config = dict(
    n_experts=40,
    balance_loss=0.000594,
    balance_bias=True,
    norm_eps=1e-05,
    beta2=0.99,
)
Below are experts of layer 3 (counted from 0) of a mixture-of-experts language model. Rows are named router (the router's row for the expert), gate (a neuron's input weights, with its number), up (a neuron's input weights, with its number), down (a neuron's output weights, with its number) and show model dimensions 64-127. Each number is 128 + 24 x the weight over its row's rms, rounded and kept within 0 to 255. Numbers have three digits each.
Before each expert's rows: a language model's description of what the expert responds to; "comes before" lists some tokens at least twice as common just after its tokens as in all text. This comes from a sample of Wikipedia text that the model never trained on. Tokens count by the router's weight.

# expert 14
It responds to: Mid-word pieces, newlines. Newlines after headings, table pipes, and inner pieces of longer words and names, e.g. Red|d|it, Le|u|ven, Ecclesiast|ical.
comes before: "-", "\n", "The", " L", " S", "In"
router:101150100154128183065142121113092118122105112165139164108126113161094122151132082173123148123131160147141118146149121103126091131105130125129111105105111143104152146150124122121100121096136104
gate0:100102142156145166115117122105112133152142112172134161144145122166194114102139074149165160111122139110132129131098121135083110121154166101148117145127090109129161123126103109112132134114146090
up0:139113104136150104158153139120141084131084105142117118177134113151184131113140097111127139122142135164163132115114067125077108095180122136121139179132113094131149108099132161102098112168143109
down0:145144123115133076183157141089155107165127140110136122117100152130163124122122157124121111164154134184152150124128091145122147130107075111137137092133155175140090124111135131142134101110159099
gate1:118094151143123177119134103141124160120080096127147181097142135152106136099174081111151109147110122088119140116118126132156134154093103136132139167171159135120131191107148096145134136109173152
up1:178108120121083106166100126109137137125182162086167146160117114118140128141162153138112125159111109082150053129121118123111165127148150124163139112118120122117133131135190170145147123112142149
down1:138096117125123146119091127103112123128122127078168119110153183050176141132157113081096126136184158128138166129112109139135161122098128099133134110132123144162148117064130136108114117087134158
gate2:160110122110110151097120101085118081124126145131152124103106128143143122122106106142151161114136153152081077103090148172106134131103146097145123122082139151145143175110124097124128162144153150
up2:112120141130171112155100109147138131152140097106141141152132178095129128140136119127083158191133097133133148143138124117173108102157122145118111124132114103090117091123104192134075083119135124
down2:123113092122110160098103152161162147167159130147129127106080102156107149118129140157111113098160107147138135134138145132122092151143152082115150100139102130149156133191108139105115131153164134
gate3:122142146138125114138116149068102159130114105097099099061117086134095113142128131122141138116128124106122144125129131082126070131150129107131121100115119120094135127140121146131093097087137131
up3:121126105097158111152101110160151118143160171112147160176156146135156144159123139115133113156112109095115103139110121155132153116179102100122105116168124131140137135080125120148147186180138151
down3:125132108103123171074178116150139137121111103177120140125161160132127111114085115149138160135153141124126105154108113140173107089156148164101137075111136164157130145127126125114106160136099122

# expert 29
It responds to: Verb endings, "such as". Past-participle and -ing endings and common verbs like used, made, known, plus "such" in "such as" lists.
comes before: " to", " in", " the", " by", " as", " a"
router:127126124134108139118145154111081150160094144138132120103127105131131135111148126184109101133120181125153097101114120133107081122097146083130140143114105134146104119119093084144089104094141159
gate7:106132135091118128127090118109096105113098090149088109172166137117174154150144102123135150152146123162153134097109108135142127155154150130143178091120157121107127113118132129159099148119100168
up7:130115095123164143128158082160160110160147129110157133098095123134116109131121128140160103139120128101121098131108126087107120129119133127093097126112096151178134151102104137129161128109142075
down7:107077131114172154170170125139139121134129205120113114133124090145138139185113158132140103150115156155090140154138104151106089133134111113135143130113116115184120118105129139135124175113108081
gate8:107096095172130130132119135123123128163120144128144152075148129127133149126150117143117122104148125127155099132123085147121110137115085115112132143133122122118125112093087083141098099111121176
up8:115094120090103114143167125124194089154177108154166135114158134107143089140129128131165106134143113122105135161123104174148129107186118120125170144076165126147126110121125144118137122158133155
down8:109160090149099103129129183092170124172107109147153136105109108137145142134148133120150118078100155145156122134120066119176164149139133101150103141072119147126166102150150155105134138130131132
gate9:132129111115135115139134084164135114194135144109114121137156116144115134151147093173123109092170142124162118124145168117119120092070125096132161156100108109131130152116123120081112118142166135
up9:089140106110126183100165150135133129064132145143129115133130110136136128142085155092097142138088131143125144092104079118161128129141134173120110148133151174108118111169135128139181109159129097
down9:153108148129171155102139107130124125141107137153132133174123134114122109151084122144147168113133120139133121116109120131114105109079142132142162140133155167102104159146106089119109168116100129
gate10:118106068153140112101118102144083108164068128107107164140137098113124153158155097138098130143150138176119083141134156115127141174114123137092155156119088165150131135119144094104117169122181116
up10:134110117145136126137140101110076115127115133110127144123124094087181146142119116125120111111140150149121105135116124122088132140124110103124134164136100150148089154137088116109113111116153159
down10:146077174146083102138145148159139136149131135090132092094137147147102140128136119113148124109141120115111130162134132143119114107131127164119135129136137121164090129141116115104153076136160166

# expert 22
It responds to: Numbers and digits. Digit tokens in years, ISBNs, scores, coordinates and table figures, e.g. In 2014, 189|6, 2001–200|4.
comes before: " |", ")", ",", "–", ".", "°"
router:146149121160146139127100141143072110128067134134150156135111110126156165149099062170128131102176161116163135124123091092101124147153144107117116096133117119102141139114145147161119115138172149
gate7:105067151149129166125163181133115124131098103134097146168108138164137171103166083128159171114151122143144137116136109139126106142133154111101134146112088140095087087099120103126096136130095102
up7:149141114095133074108136121134147146098196106141146100100150085114124085142127185138078104128102123146130139112080158128142133150116106138126128084122107119148158168154128134109133121092112136
down7:083129170106123126153127136113145099141106120165092125116127170166140128124133123143132164169143152160170101140138126116125121142113187134122145117118104117106138119130134126104150113104117111
gate8:150168166129132166109126110133082121090111163143158138106098117160074164128122131122147163140152156100127137154160127126114109166105147107074095130132092162165117149126138133140107140117149149
up8:116129145145109125119152114137091096120117118098139105118146115135178101138153149145134114118096096097147110136137124127169125149135132110099135060151125113100192098129179161095144144114100098
down8:128135115127159139161112122140135121057115139116113127127096084093163094166104089128123110143132130166174156150117123122149124128142118105121137150118174101175129179096084082159094117138110115
gate9:125143109099145134122113106068130108134149176127129182155150153119100167136140140146122120123158139163100120141106124140122149097096116060138084102120108061109143142130112156144160114124133162
up9:119118070145113101139134148122141098121138097166099137137108077121134136159112132116141136146142117089137114074136133124077147136114113146131136174128087171134112150077139114104120144127129123
down9:186095169098137115135129124097139135145092166147128098104109121116155161154151093125115133127161195153151173124125126134119070121086139154104161149092094146151150083135156142093110089114096095
gate10:137134103146126138124117158157104136169112137114058136156110118103154147119094106171116131152145166100146112150120114073091149138107140087140106094138098078110133110131162149126087140127128146
up10:121073109168147109105107121118099146120094102123065138108104119131154129179125161152144154123151128140132111130104147101090114094096104107133140106096129110118100148122146153094067139107136144
down10:122103121140121124171113090146167115128160183154147120158152137136152130127127125119121112156150100139127121100144131135144112134129136129167116122110124170105130119127093143144206130107133119

# expert 2
It responds to: Line-ends and table punctuation. Line breaks, table pipes, quotes, closing parentheses and dashes in tables, lists and headings, e.g. "Gold|en" Globe, HU|N, (final|).
comes before: "\n", "|", "S", " km", "%", " "
router:108127107164130191076130132119088113117114118165128161112126118161106129138134107192127154146126166135133106153150138120136083126115121111124124101099103134100151138151128112131107124099134119
gate0:078139120139124137106127065183145142191123163117141113100128136163124146133109110158113131142126140110142148129147126116120114118125156133113097161125128138137086103150089132163128097115119170
up0:131131109131130128136121084153148160157133134137114068081115124105152151079129125126117107137128144098110199076144136127148125123141124158125106134104115101180069092149071118137169084116113157
down0:143127133097138148173126137140138111166100173146129098145121148117111129112103111101123098121153112105125162169110105132137150183111135161147103125154119140174115123125123127108118109166148134
gate1:106090110162135153109124110145088116095119129166167145110152076138105107122134142156095153152105157132120141126101123095149091142119173137117101115145083152132136122131174127176137114112121138
up1:111153110103127107155126117121165121135091104099087129127113151131138179139130105116126108138133104152142097136139161162090150121129109108153144159135155110110113142124112140136107126160150107
down1:139122152174119122068122086130124123128109171166136158130106137113088129170109106174117128129125141135126123113132137102121120105122096135125167149146150127094177131148137159175115130089198155
gate2:101124100123115163086121144098097134137158121104192120119141123130114147121127076143156115178097144130122118113106151118169097185110088120143112129153119152107138135135126138149101126131108102
up2:106151157148125121127139112130138130166127126137110140165102141101119148108121121132118115116125150100105112143143082148160123173151127122066099145110139096152132133161115124190097157100121142
down2:117129137144095160136137082114146108157124156144102138149111096108128169124140078148149122168112138127096104097109111091094153135124142112164140103158096140158133140165116085148076143131132144
gate3:159134121139104163098165167129133130129110126133159114143145134175120127107165116152096125125103105129121171181193146181119069095098122099116122119117113153084144135110127158137152092121153143
up3:083097148133111125117066084152114116106159136143132158100099120102146164132125128126125154141168151137113104119121093070134163139154155149132135159154138102154165124148103114149077176142110131
down3:149116101146131105151086111102080092117149127166131163109133168125149134150091104137128137154157146147156110072133110101140120102164139151159157183094171137139140131133133110170099156136147142

# expert 36
It responds to: Line breaks and score digits. Line breaks and digits in tables and lists, scores like 2-1 and 83-75, hyphenated compound starts like Yellow-winged, and prefixes like sub, non.
comes before: "-", " |", "|", "–", " JPL", ";"
router:099128118139129193075152118102102114135113103156136173130123109182115130138139087193114152132138144134127114150144132120128095126096131126115130110077118139079131137148121111117104123095153116
gate7:153116128165127194114133120131135146134148077116094169115085129162124119140127138180153148127094156115124118138155167112096119125106137092111104158131149171141104151114124119125109127144144105
up7:163099084131138152092156142116133137135112165112112150107137095195090106135072142129115085104139121121107136135146137112127139118145176064137150128158128163182116149126122121131154095101127137
down7:135160090130145115140101107136157110114135118145136132125101101185107122138140136155148105134118153137156109163136089108122144111141170068105088096175136150129147134149156142139125159111142120
gate8:126107151126109146078126092113139110149091152146133161103106151155164099136183111154163178100116113152099132160152096094139133139120157123139113109121130094145102148128158123086108116108111150
up8:124134140126124135187134153155135129116165103111147118141130117106097179131103134074088081160125129162142136124108140157148104119146101136141113169163106141133186118134132120160087123111082144
down8:134121166152128124111171118121111137169135149179139141127157109121139147138119138138120152113150163144100129131168121130084095103140125138139120179114096147082115103142147137112092127096114096
gate9:099142139129104158109146157132156153141130127131108164161167124168092150167112086162143105176171136156137148153108114123149123116188140138107114128115103156100124145125191171120110106132124171
up9:127092172125103152144125106141155098103126165151147120106138123116098113118119162133119112091117108097089146106100167107098129153104139129085098139163155110140122123125087126125137122103105133
down9:103117159098164190083129126121103106136109145147146177127107116125121136111065119167123145127139119108104114143145147142134120133119128108108065074143124125131091124139154123148130143143153153
gate10:095146087121152147097085172153137140144133073153175102086151134090127125122161116155125116148119124165124126097145134089117077114099085139111139125087130135150161128135110118132128115087129141
up10:117081102145095127107139133143127094080079168143123122173142122133104128152112150121095114150144162134122123122114145128164144149111130116118129110161175127096164143154110120164055092152108122
down10:169157109117172126136072128132111098132129143128154111083105121091129159151139122162143139147112142113145128090147135075136150152090155115135116159142138130118119125091091133102135150110125127

# expert 24
It responds to: Word endings and place nouns. Final pieces completing nouns such as Space, depiction, wheels, plus place and facility words like Carolina, County, Street, km.
comes before: ",", " of", ":", " in", " (", " and"
router:124109102176137216092142132110087122129117111167148169136140112172095133135142107182139163140138140120129114151132134121123093131108133121116116107093101130094158127146123111118111118106148109
gate0:139156133107111134103180134172144144115151152126105148184152103163123140117136141161109140152109131080070136150140153162146098122102125131153088141146116171103115083150138112152108106112111136
up0:153101143144100111155136114137170142134097120114111105088146151159133092098147130131152174142137149144155154137147114128111091126183144122102170130100100104131138127117080127108159135114113105
down0:088149145104149105078162087122107187146138138155094134120110115144122125117101150111098141136145125128114142102152150146141077141118126140101114118141143128149133146190147137136154102132115138
gate1:090123118087142144124165158103078157088133140129140131139135153120103134130109126141101125095117157145124148135159117178110115110066091120131130146150086122103091149121123119100126096077151120
up1:124135125143170126120126164114139104127076163131124140122077132123148131145110159123126153135128082101129119136127115194141113094162135139075125085141120108123115131098149139140133134106082134
down1:074131131137134117126131110124166126183133079126114138113117101137107132105102132110132113113189136134174138137128081189137150182129111148136125137060150101109134134109145101095162144161115110
gate2:119133158113118168105142082124098128117144182174102100104155093149098137134119077150088159132137148102150124130154169141077113075107163182143119129135129133097115118176114152146104092133086115
up2:125137134141170138122161165136104063138113102145100159113124165127141114145149122161159089157130120151080106180195126099165116114099123122126123147166072101180140131146119146115120149123158104
down2:140129173123133133108162120085097114155115130156151164115112129146124160141166105161097178151121172144114103125146131147077083090097103114125100102155112139118147123136131095125136110123141124
gate3:089174148132135178128112100092112141157148099141134145160167144142091138121160125150175125108155135135139147151124113084133131100117081145143130114139100094112109119087111119098140117092109111
up3:126130116151151168111082081130109134127165113155131155121120144180134131144137143133169155100131140157106123145081102095112135103154105122151114147142114111121135092116115168124121142097084129
down3:093107120132111152147114147106116146134158137150140116148147144145149142143121156134141136139134127138145134087122097166096146165122157181174145167080129133142096138102083153093109146161142057

# expert 27
It responds to: Table cells and numbers. Table cell separators, line breaks and leading digits in results, vote and statistics tables, plus the apostrophe in O'Brien, O'Connor.
comes before: "|", "-", " ", ".", "\n", "–"
router:112133115156120199066142127102081111126115123168136166115135104158107121157127091188123158138134158141137123138140148107129083129104128118112121111094104134111142143161125115127105123106142128
gate0:115157137132121130118144115119149126178099140108148157146101118126108139114105115165159094123145145102130108136122109093104126122126134097091117141041100148106138135105141092092102102144123111
up0:134104128150106129114123139127130134063173119134120128102143145110128093146141117114109183117117088142117139122118136161143108126139096163151137118210159119137131134156127156147134156107153143
down0:104120128142137149108164096140155092145140152142148125103134069172168103149086129156126155108130142140081132133161092146142123106114126162130117153112079112191122106121132125141119132139109104
gate1:113114142163141132127124111150146131125173120110146152106149136125100109139170146124096138134102105084101116161094118126112135121096089122068136135131084113170151165135135137145157091092123150
up1:119100101096133123108122109099137160191120107093122152106143127120130149162138123086143131118105118079145138124105131169135151093144115102108144153097089118127094126146103088155127128168119193
down1:160141064102158085171148098100119176161107165130135135139108132159120128153127144128147162109135117147089130140118088131102170139153142108109167121164115150128169092084180178148146125145152137
gate2:144110112157117168088153134106079124134114119109124178122125122126109112119113105147106168128147173120108126120108143134113113155144153140116115114114092144123146140132158111115101096139125162
up2:130119157151119137180127144112139144144165132166103114149114109120098113122149135129158119165137132140136103162133106151157187122123141118093100141119117122126096133066183112091152148155140134
down2:138117127092120124110153100129094149130136125168133126150097099138091098154096152134135126136123160095134175152139091123143100126149140092106143096130125144129100141134124131123106099127089098
gate3:091121107107133153130148084077097149130144149145100123156150137118142170152147120130151176117113123157096120156116107111144115125117125088150199132161127135121154122132102111162136114111122096
up3:078107107118150119155158154079112148159131126156096108157135133079131161162142120132159144147120135162129107100097109162122138102122123142140173111155144115147135122131130139139137102090150120
down3:132126133125090132178123160101128100118152143138089111164156141067130129124143171112126135128132139119165129125158101085114154116118114132147161162146167104167127154112135099150129110137152140

# expert 28
It responds to: Name-final letters and suffixes. Last letters or suffixes closing proper names, such as Quincey, Gracie, -ville, -berg, plus place words like York, Angeles, Florida.
comes before: ",", " (", ".", " and", "'s", ";"
router:160087100126140137154092130154113123121157099114107113138129151108118126130108135121141145126114111115126124116117150158112110141151163095126116094156102090097170157123117166119088150128145091
gate0:150124121142140140131134141098123147126112172132102139147140116100118123125147146150137114164118116147104147163130067150091111154116113103105107136123080110166113133130133152112145127104093137
up0:141113114158157133136120159095116180074110084129142113149180121132098100101118147139142148164151100126142068124105123091126126135123134146130131120110139100108129110102090145129128138116091174
down0:109117112127162072121118108132176113156149191157107104130096131124179142174150146143082153102122139168126117136167124147127125132139110147111105164113105187176113100138172122112123131128107093
gate1:141094105140112119126118109133082168114140118178119117095118126154184067129136103175157180114161180184156089130119126120084112096136099099144130128110117110131125117123085121114094152101130115
up1:158136111130150158136107116131140153142180120083131118123148157152115107099094118138134170136160105110162089140129126148116114134202161106122124114129110081123163172136075182083102152142138109
down1:131158151124154136157128122098160115129087121150097152175148127139130140118152156108145118123138115151145148114153096110138160120143106162106157136117125149149114121099107139104208118125081159
gate2:123133104103136169135133142121135162149139146087111145150147142133143161120171093139126145177160094163137102119114118179173130154143137118123168134128103166107131092123135142148089100127128180
up2:095105138165140124112138124174119105121113124088150148125098138143134117100111120128071138108093111060118149118131128091111111137167166157103097155106116116138123120156088121113149101129098117
down2:082151097098125128108113122096101148111093089121158133122170139116101112100137137130089131135137121147103093115138173180130146122103100157179105127136126153134067131109098138100139115097094183
gate3:129127112141133132114108139151081159132128137102101130135099140115144145100138110149165168111108165123128119115147153129118130119145119132135154142111089134116153152134103144089132173123116146
up3:121094169103096136135133096107134106128110143136133151129131134116133149137106150078103140118150112106058124121159133190090135161140142165073134163138150135127110151138134164120120099135131110
down3:123119097140143133104108136165166098092153117110120127108119162133130098134117111091117146137127123177158095079134166062113115136132131110150109086113078142156145145147162127118111131127106112

# expert 32
It responds to: Numbers, pronouns and name pieces. Table blank cells, digits, closing parentheses, he and she, country and army words, and middle pieces of names like Falun Gong.
comes before: " |", ")", " (", ";", " was", " is"
router:111126151143125194061157113116081123142123110177115177133114115175126127143129086186169156136140153132134096142137141103113078155107142122112108083108090106137132127139124127130107122109136124
gate0:088115089139150139112139116155126155117149156131129170138133131158153125125178114166149107158177153111136116137166132152072120122161111130145193126112142125142097156115132149140121121083144118
up0:086144114118121104156132119171119143120135126128129147098145092127143102159159106153157119160102136129103104119147131148119119091123091132145171191115148153121112137145121135145106097103108154
down0:173113123150111108154122137109115099112072105103149125139130132150120126132121140140110114122095176114131136149135099151143144148152075165114126109120135148150077143087176090126131125102136130
gate1:107110106172127163077113109119102098177104121146095162103135146155090136124109109151109132112141114133138142117135102206113130100126155115088135103110124136110127107132179119117104084124131097
up1:141150150113143100156088181090126102138151110093195114123135095071120093130173157117155106099137136108147119142150102120113136113124154125132145193093129131106128170144139096090129152145132127
down1:126141090122106161158098104186168131123150151138153103136147109127134115141167128111167136164130168137124117149125159111119136134138091095152082166138098108115123131091135131101152133120092143
gate2:136089146123172150122104111121128118096107127123177160153120103141160109103153085167093125119123121132109129085107189130126091151148115148156130092124121128120138139139140057125106119080087114
up2:141127143112164157125161137110157156121103107109131123142144141117157122048143119134125131128125167104095168111149138073088137125115147109132090138176109119142121152145095128118162112094125097
down2:083128111113164143135169173139157127120152087109112112162153087132108125102121098077159139140114119129134165136097115098135130099103077148121151135146115072156137114185103122152165106138114129
gate3:093085141120134130110131139118131133116088135115122158135177160120152145122123087172095131099176115127185117082101122103166113148136119157138139114103140101083117129147096089088103150088110128
up3:139104129106134126111161126100150081146160174083128167116112108140161141155134153166161097124155130096134118141163054121097097112111149111141099155122114110103121087102169128094148122136134066
down3:148084129113137113128158143116141155120100146096148094128110105091123093124148124125150138146127164136129109170167065131121158089190096135083144167071136134168107155114123095170143084127077095

# expert 6
It responds to: Sentence-final periods. Periods ending a sentence before a new one starts with The, He or In, plus odd mid-name pieces like D|un|fermline.
comes before: "\n", " The", " He", " In", " It", "5"
router:112137111148119190073139123113065096120114112167129159126128121166106129137134093188123162133141162129154115139154146120118084128110142109118125118101114121102140139161134115140104124107150126
gate0:131129131123144124114148110092083100066077077124143155107132145125150120131163118143167118169133154148103041094090136139127122124126103084151154160124121141151129121123090096150117135111139100
up0:111120125169126120103142109118077101081074105124169149136152141117119145135121125118130137167132178145127084093121149155154130109127130109139132136108133163163103089142094086125126167122109125
down0:107155166124129079148132138113164167163118143136110119111134133116157113132113059140134101134107134133144112120147139128100096140116150097137162121135126127141127073124124110108159141159124137
gate1:138151144100161156144177129130101131143123101137152132133117106155136173118158134136163124117106101116136148165113153102115131120106116095105097130133068113126122132105128132144122135142093131
up1:101125125122143110101144100120173134084103141122133138098077143148102102159135135115138154136144140112123128148118106087093106067077153121075140145122147136149104091132088101124153109098100141
down1:134144123114149148121111135086126120176117101116127136117146171120142101086123137159166127119119109178136100110118108139098137129147146163178156151131120110055102123139095136111158139159156165
gate2:145133141144152162107158137141085077141151151150156160112106116144116139139111119188114114156130137125154159147111109123149111152063116135092128086107117114104163152162113130130117109099138161
up2:175128140091108141100098129113142092105116123106133143105124114147104129183117107126087139126132112130107092104084110184157117148159107135131125107145149141137130164141071095130129145113138150
down2:071109157106167137105154132159152121111151152131127104121110129126132145102151145101150135121136116142159143164120090151145113115091145116152110131108141182116110118085172135130176112161096144
gate3:114115123100131160083128132064120156178137109142127126147104103153116114167094120152110114111101156081116107123138146115169101166134137116101112097101120135107166124155119126144092111100149123
up3:182155127098144120143124139150092121109165128130118141151128119113121104116132106125130144151085114129112134153110126122115130117140106111149122069133117168123114052143165090116116143163155121
down3:139112085117151174132145082103139122117160166177166092099119110104137143163130106121106151146146198120113111110137140128121093123150167116126153134097136120147132122199123074175101074131139139

# expert 1
It responds to: Plural and noun suffixes. Word-final suffix pieces ending in s inside names and nouns, such as s, es, ions, ers, often before commas or "of".
comes before: ",", ".", " of", " and", " in", " were"
router:124154175120136147129128148168103165097113138147087129133131156129129145100129146107116133140083110127122152171166128131143064081149116136097109155138131117148133116148075099125153129107112110
gate0:175117174167103165134102153126086146113124134147090131136131139139153087113076140099118135106124143135085096161112116182151102150148130114109095069133134171123142144136114107172109140125108120
up0:100174163137146180134113110111135173124155121162110137120130122142097143105091099106116132106094114125108092140153120133185168131153167116140127138158119164109174120155115084173087115141131144
down0:165142173140146142137139088129090104132191099114099114133131125089119064124108118140121120174116162108114116132150157121113165124146115094159129144122129123123126125110116092172124109144114124
gate1:146124115106118139105101137157121115099134178110154163136123122122169121109144114125125166136113100139119108191137119143150096096111157132142155155126156127114136125155109110133134128173134108
up1:182146125137101134125122136139090099076098121105173154096079097085124093110131123121154131134152134133100111196098152146119100089128129132093099122166175129118128166126094122128145183136157084
down1:118099155137175146123148149112123118139144163142100164074174107128109143140125100124137113109123128094107096159136156118107107122148107185071093104162157132112126147163148143119077151143113118
gate2:108094134150165153094142107135102161133102156109124131108156152134109148095131136139148136109105140143151076155129134112094119130157135150126152145114139105114116154147109105086140095086161080
up2:137123115107143177173089144126165110171148100133126141171092095124114124130130141136140128091169093109077162120114082148130170144102167097127173161092089150137125111103131139148113149146135162
down2:153105124154109164072160125153159092128138100126184134165057105189113164124102091174128105114118160133154145151160090149145120140104098132126136121131128106141134173118141145140155134134092110
gate3:110130142126141145098115136131129126166114134147161147136159129144108139084130119155097144177110111117077118146147114105161117131151135109163122126136135138111090112165126121118122120125110125
up3:125163132122179137116148141099103152106089144127097108166090116145122138101187164138155118134068123138099132125114156126110109088147110078129141136132117151125118139131129115120164116123132090
down3:094147136106118162091129143136134139145112101137125080146095127151111148137127145116108135142090167134115146135178132098137110124144144113138116118077102160167161142142146118112149082122114115

# expert 23
It responds to: Past participles, verb endings. Past-tense and participle endings or verbs after was, has, to, such as built, described, joined, -ired, -ized, plus ot in got, cannot.
comes before: " the", " by", " to", " in", " a", " on"
router:123127111158108185084136131133062107132110118143131166135117096166109114140144097190106154140114172147147127129129165100145079129096124118128128083088102112101129141148142110130103118099141127
gate7:132145116153129179089126114121103114126102130177137137161131126167115129146119126202138180158126137161151142135113095138140105133127115107127141138115110161102146131173117084127122144117116122
up7:121140072116121176102120106128125149146087153168128167173107115139102118141123144174137166180114121133177113136109142146141123128118136113086126136131132148102139111141141097113139157129141108
down7:132092139117122128159094114129164127160155134079082119168126123084112116127099115068081112108147104124139108145129146136149149130132117123135096131143153118150129122130152111148133091173133129
gate8:086170086141117129117104153107132088138090098090141110132123102151165106174107131144135137129167147111079099117124099141124137155151084130139107100084130056124159134134126163092127102117125099
up8:110130095116148126146096123145190112142116124144129129140159131107104152111144084114175106140147131149169100177116113097162147113107119137139127151148144151132110088124149136084134138139127090
down8:131131126112160123147127119121095110104107147163141108095133110145167125156105133128159122153154126123207091155085118153101126114108099116110131157135128154154124169125145068109105121129170099
gate9:163095091172133136123120102121081112196070112117095211096152120128125129178134104162128137162138116181125094128150161121097140106123156105117134140141116096123158161118116114131120113138151155
up9:136117123132109126130104131116077094147111128098089192153144126091137104182131112134143149144129109176105131113143180126114126092122149133093128165125158128129129169126148096107139143167121160
down9:127133134152154078147145101088173146168142148085170104120124126094178087102148150101144100103082119112168113109140126105088141151143121155119086154091148091148115084145120140123126124092134116
gate10:130164144170124123121126121124091115130134140109131163125095143140090141183114146168130099185128143127122116157095145078084096127101097117079087117096129147119150134099158130108157120111158081
up10:119112114077146136133128097148167163143100114167128103139154115113143124110104088094117137079118103127153141097156104124159148138143152142184159108148165153142115114150108125134101140122106147
down10:131124117123143150118168128141150134131125179079100118169105114172131127164152108151119133159125164139130135142076094130115103135135105171086153150128127157168127129122131134127140134100096093